config.yaml
n_layer: 14
d_model: 320
n_experts: 128
experts_per_token: 4
d_expert: 32
d_shared_expert: 128
activation: "swiglu"
moe_layers: [0, 1, 2, 3, 4, 5, 6, 7, 8, 9, 10, 11, 12, 13]
router_score: "softmax"
normalize_top_k: false
routed_scale: 5.66
balance_loss: 0.0112
balance_bias: false
router_z_loss: 0.001
shared_expert_gate: true
init_std_router: 0.00886
lr_router: 0.000389
vocab_size: 32768
norm: "layernorm"
norm_eps: 1e-07
tie_embeddings: false
optimizer: "soap_variant"
lr: 0.00388
beta1: 0.95
beta2: 0.99
grad_clip: 0.5
batch_tokens: [65536, 131072, 196608]
seq_len: 1024
train_tokens: 438100000
steps: 3711
dataset: "wikipedia_en"
Below are experts of layer 8 (counted from 0) of a mixture-of-experts language model. Rows are named router (the router's row for the expert), gate (a neuron's input weights, with its number), up (a neuron's input weights, with its number), down (a neuron's output weights, with its number) and show model dimensions 240-319. Each number is 500 + 50 x the weight over its row's rms, rounded and kept within 0 to 999. Numbers have three digits each.
After each expert's rows: a language model's description of what the expert responds to; "gets" lists some tokens that make up at least twice as much of what it gets as of all text. This comes from a sample of Wikipedia text that the model never trained on. Tokens count by the router's weight.

# expert 59
router:472537402488435568589492568521445578503470526573479473522543519523526479450425538508572450547560529438496473545541459540558519382484469506447512462561472528448450419443523439429494533570559482513515509548538579566535465457583508528444462495
gate0:541517527463537404598473509508487494459477485465488485534536484499474466518439545533427431602489513527576480503587633419519548296596528434486489482432560532494429503406422469487491490546414505572559526477545456510498425493472488479450436572
up0:517497494518491568372478450418538517575601453564482466479433507454537503431489494458535575483502568478392547498420434586479398624430526544563519560521441533514573465643548568550472457464549470456477473516484522509540560445547526489560519503
down0:498455540508591555526470476453417567527427471541545481536539554498520499569554541522508453391556430512506480520487533584559416433481504593535498498592551485509513546512442486520455586387499501635509543490463474428496460480534580415463523388
Spatial prepositions
gets: " the", " in", " on", " through", " under", " over"

# expert 12
router:476536472450432527498474503535443539599449622535506433495543509571559441449453552494540393561552553473454456571537455557576574472489502515478508489523422527463438483443541435457430519562533510499519484495542513486567463480508519611416474441
gate0:402477461467493434491503579560461546526521567616433564546553427500448491457504432558446509478419522498472493466459536535513505478491490535497480486408536457514488442431520443438452509435464511556573525458530471545540478467496528493503533525
up0:467546493448450468509381554559468561506559568545464499557514475452428517416497516543521499390420560481423544578451484510501443457495502521533503468419508453482490460431486436521497528471537529489548543398543481577520491458439533458521573580
down0:556467588534428590493539684604525622528512588475527554456487502355499452591488461403505431519461463510525587453445492522520484554552454560596465514514484474459442482426491522508504523431537465488485520460486538479552485486505475487537469525
Section and list markup
gets: "\n", "-", "|", ":", "===", " "

# expert 2
router:458511511478468541516456478547465540560464543506485454512519481512509527444425543537524475576520515449454439565492480583557557378413519565491533493547456606451427466474537466456427530506559542537489403583579516500578474423554563509426449440
gate0:514506414529528446504446513374427391573449474500463403476472495510544514441503362465524456496538522470417489480517498661515512497419494498475486482451490474442476602494545521454530472525480582433442507577477476494551554457491520428629561563
up0:518484472554472500474495515413529422575487413538424456478520551517594503459549383483499467503487597482452507509515503620543513435455474500454491519492419532527438571531529473501487534481489544429386460609483491527510547427478527459539592530
down0:535450424548620503517459580447548453464539455538524551444518514524447504501493469479461556433445538463410480505462463523395482453469542521589402443491562552412532418482547540567455511537489514497506403477601510427556516563432545549477450521
Measurement units
gets: ")", " m", " km", "%", " ft", "}"

# expert 43
router:469537442495495601549494561553465519496398504553499475442558483595526473439444535477529465535543545459469489537532447545545518490499496541459478418526471513467475422472476485422467493504533496496505497522535537506552431456616559608482453390
gate0:596504582533548478587482475522536472529529500442577478516497582539462500492524543572467473535514482466558488533458502565536494439492540563513453515449464475489390482504434432434426573440498555446425478492586571551464559539474489490580526494
up0:412483442487479484396547466428484515494441519532428542467505357443514483511515443430543555518502552509462534400462493434483472512513516390423583537507561524525552469509496588512507520572495480545529523570504402420511496438551549555405498459
down0:551477490442466450489512418443513415548537454453558467452538482513451453379439496463446514518449510538460559394453422529534473552516486490472453526406564499469507451469531561502523509513488482607515465491562475410548489556513456485424538487
Copula verbs
gets: " was", " is", " as", " are", " were", " a"

# expert 31
router:444541461459450580582493543581437518524465546548458457476555521591508425422441570591505461522538575413480449519534485561539516488496481580511517498585409595501479466503471429465491557512520563541505494472535566526533409465580564554438461426
gate0:415466482459497427513500511494439526497552623490528460543554539580450480471461560554515489542528547514478398444523545609493453512462617553462522502509459511535559532540433405499525556473447473478519451584365499519534545366512545501494491551
up0:508564523603509519558534501535580468504463400552496516476434476458514533512498458505502482475507379496504479523463482399522558505544422459469527494484585475500394461403538537462463520571545548468529567480568506418484505520546408545564487450
down0:577524505534527458484501536452461457482517515499557527436508573481511471479450487456406541569549422558420575570496557401483488476423560463554505453438480566501563496501473463542523573601544499528598531475525571451460487464480484487427504483
List-introducing words
gets: ",", " including", " as", ":", " were", " are"

# expert 11
router:480519456484425527526479590567437561578410583539474479552528519494500411506409532468554440578553584477416450602484455530545521511456472520503506500569460520471420454452556467478438528535555583520564449542507564542569429473536507577467441445
gate0:578421575510474466510464484548422512537551571421450490613513437440492413477391555444504505581568485504572557523526579509420583479496447537459448544532540534553601453565505420532502514531548417573521487527456595404459579517508506573562441653
up0:496503554513475475509513451592455517574493556458439471593540367457513476488450499411515557559597537538515519475538583515423510464503430524515429591538556575639553397482517484436469575474504450545575466475470629480474563546526599522598495574
down0:530494448503494414499543547459466494571438440583546565480429458476570525581476401528510502478419608452466539495525502481497506488526600434549481517504421475477450480474457505411470480550414479416587510567469420561497449555602533442435469400
Section-break line feeds
gets: "\n", "==", "See", "===", " List", " See"

# expert 33
router:487501396491428520547480605542475586546437493518492439490533544519543453491416548531545439558502531438487462513518448567545563498459458537419517478524454540422447468418574411407512527526525482509519504492512527524548461469538552544441465443
gate0:421428447561492535457499494575533417517526587528637433493474464545481404465517545407454521523472587478576480516487543479485583538548538574497595521528487458526495519506513477477531456565580538472545533409425601451524508508451561564510516500
up0:614565562424496491545512510385501548491457440425375598532521519533515589483522465592530488435600424494455527504542509510508441539464471476493388485488526497489458535519509520538509522406449477497482420590593431521484465488519480432525479507
down0:555508475468483472608574519537496525606535541465423539475553444499476484483556468547460567521428451517440494468532471449535472499442541478432536513473575479455582534424542551505408430512544518506480584425515541586475570485608520455449486597
Objects after verbs
gets: " a", " the", " in", " to", " by", " an"